config = dict(
    n_experts=12,
    d_expert=288,
    router_score='softmax',
    routed_scale=1.0,
    tie_embeddings=True,
    beta1=0.95,
    train_tokens=264800000,
    dataset='wikipedia_en',
)
Below are experts of layer 5 (counted from 0) of a mixture-of-experts language model. Rows are named router (the router's row for the expert), up (a neuron's input weights, with its number) and show model dimensions 0-223. Each number is 128 + 32 x the weight over its row's rms, rounded and kept within 0 to 255. Numbers have three digits each.
After each expert's rows: "mostly gets" lists some tokens that are sent to it at least half of the time. This comes from a sample of Wikipedia text that the model never trained on.

# expert 4
router:068089170137126146107099086129134138152194107186135116151176142124161142146152142162152108118107089152117177162143128149097140098176091128134134142122137099067114158094137122164112085076132100093134135141079125119154125099133121085189103115109149100162160134122148097154177123108132159115084119189156148109136133118139154161141214103083163141144118115092170132098131142125143108129094128145094140130119072176137144126054113135173092075134143157083158137111125175145194129148176101159093121147081137120134117135074125123142101179118080080077146128058188153101120112145157150159096168136177186173106000134107141116132159113098181179146149148056046146098149158139123171125156
up12:079100165176105090132118174150184066118132119142070121114083202146101142111108125112108121097092106133143200155148125146106113134144148165102125124165167135142107102120094147185135101109143130124103133116112179171122141105127094126120104098116136098233105187141167109132144143111127140125098155164129128115127083164146119099101079149104185168143112143124124140129098110128153133129151111128133063118135111158089158135158118106101076113132111176111135138111117139225206106093069171121079133147176154176107170139207131114120115162147063151102160042129194174099135140132150085087105163135108115097161133171130163199151161086168079126172062155090160082106125161138142111202087
mostly gets: " John", " him", " President", " George", " General", " David"

# expert 7
router:065116079162154151158108106061140120114153132127112120185174141110138147127164126089110105090118142126115115122157084094114185122171149144081113174206094149101143172155123174098124088117179112094109101155166136127133083086191090166080179184137130151185135123119192143103181125125132155124131143121102125087125160136138140145126120061101157121136174068151102103120159119111104138056124143134042097081116117119112167097174162098152159135164139146113168052118062188190098094120079149092130118108198130059089136150113138175159130127152163126140203120116167147069119106119150122163166121146111112142106159117189072108129142181146126152114178066145130168136113111082155106106134
up0:188166117136073205108166100150119051161139161096153091126088105161137179101070121120128152111101179137121123068167028159213140083160123118112101139115095131125163066137177133015127134139153140112187067155104151131099117098112095144156146156093142180090072111132141157121147125123141105066119133114102171081111122169133101130143095154152123130098090140156148079129106147106200059071111146107118102086063147115112137123110107110081121161060144109119126106099163191130151150099097095135164128125137170137159060089140134128172127121111114119131133104095163121130095123085121123137129111110171172116167134097093115126139088160126159147109119147124064115105073147108145097124064
mostly gets: " W", " R", " D", " N", " K", " T"

# expert 10
router:139110132100137111160159104112123156109092082129122146099091131095121113176073165109115111146141058102135118086091139127115165156131140133103062127090114164131148103132149177139151145103080095107111131085077214102147117169142123084150164135137126137087127118140130148140098143073112124103126107074137161147161150041059133126098097137132141107124073151098199118095017151144088116067141133142186143137122131116134184094127167160116080082106106111112090157181108119146155120095039125157103125155142139172122124116155081142135147142110114138157133151086116131127136155195148086072142118137176166179195198133133147157110092083143110133128181112215173114133156081066140200140130
up9:154154120085123139072090101114164172117132071173112145099134075096074168131176091115152085154192135197081064165151120129126098055150119154126137144114154078082118131141113157120107134104169164147103134129209085139159132135111152095172155173135093175094115163131116070160126190136181127099086077125096173061097145135093113130134169164150118112145144145133135154098177144103139136094138200150146098150166142153082168074125044118090131113131140132107100172137115131112094142141112117138105099182124206173119172091115109112101134101114106099138119137135061116184129130098074116144082097123188061189155094121106058137120157125138131134123173098118124161170121138113163150076160
mostly gets: " the", " in", " of", " for", " by", " with"

# expert 6
router:132146124098144103127148145143124110053123130058158137128133144160090160142141121138105114132149176164132121124162071187182115114141135143127105113128142157157088125127134152111067049080145110178171111137176087134085166124124156136150047098134176112081085146131140106130110113173144126138096131120127093082114124097135140131170109153190137162133108150155097122173128073099157161096118114115110162164150160130047091108164141120149136104058117189164169109102172097151104093112127140125147113106157165166183139181127173084059086092123185146140094133189117077183198084054104079118071098150154079060058145109169102115107156121115146156135123108199132152144124135139169107097133
up0:109156140174145128072109120188116112128185141177136135138134126113189165091078150145087089088165163156127144164120146088161159087160126134161166111183037111085122101183096093091096138127145102162180149129113073098125215154116101127111123142117092179141118165106105051108161109116104125049085108080168156130153118122102089086127122134147094164177150194132105082131093101061107150119125089067127133097114118141146109112185100146132151137137070130101149154070154095108146138096132139120129096070078167109086149094110149103138097158117193109113108127161081087122119101215129121088061117152115114148120120120149126121111112200178089136102114162139160119137154168104185166135123
mostly gets: "i", "o", "ar", "k", "is", "e"

# expert 0
router:114140205130142165102149156151105123201131161153161120146109144147110119153113164159064127136107190153159128130110124146121158137110116118185104109107182142133178107107144120078120121142153102159152099116138142134111119144122121089194140117171103142155147081129115092166083066186169157097143118143107116147119143177166094092082166182106094104133077134156116137127092132150175079144194080148110112130135131145166117155126134135152060107134162131127137150094116118103120183119190088096066133079059162096081198020090161100090129070075161172148109104101137062144148151127141147153130144121077114086129096089149062108115137163058118108125137124096094095147127174162152042096127
up12:111139121110160147093152084141094098163177060107116148131144127112094109082141098075178152086111159067076134050121073127186106121084138116125072123080163098109154128111115124122096138125179156119136153138106127130131044170159080117121141154114146155111219111154138091132131166186155102129106167186082115093132102145116138133164128134089167142129082103157129164174114193135152133175105184175084176164139113111175186109080116158108138113131128117079143121100155115141150123095131196174219120179106172179184158148147102130117145101129119129173142130144129141099118106069106114090117143127064137141121104075123113138140120117129130071138173048199153126166122167104167123096103
mostly gets: " time", " years", " year", "age", " season", "ions"

# expert 9
router:163136068149131100119121107110104109156135160189159108099132148093084143081135100133109176100115132143118137072101136104164063119136127157142232146159116071125130109138137086137192119121119153126065156152069057094172127165083098184101108101099194115134125136080154167170075122084154116152134115096166077104154188109100112094131106159128119135102144132113081136111145105126151162135117170167201114113156138130164103161143064096080137223133141150139080130125174109092138088134144126144156148124117127144165124097152101068174144145164097125078125169151176127136060112187100115096146084149084143125181106131105177093184157110200149137121074118119114133139146084060127150150146
up9:099110127162168205126068198137147140076186129162101170080195113172110214126122109139156139110166085134157138122153104119093154080103097139086070169097181059093131134155137180196127102146158069149162108123134125174118132069117159076138176167131112141155092127127141126136091146119132103139138100102123112173094114100160143150127098114122095129149091107132171121128119120107082170142140144103112118112176141117123075133117093139133084117074155121121144155112084156083072126089158114100065137136143201084139131088096116127125102147084109145142180115134078084168150017107123088148153147104166161123118069139147120166114132179200135149187114111134125101115097114167175134169176
mostly gets: ",", " |", ")", "),", " -", " ("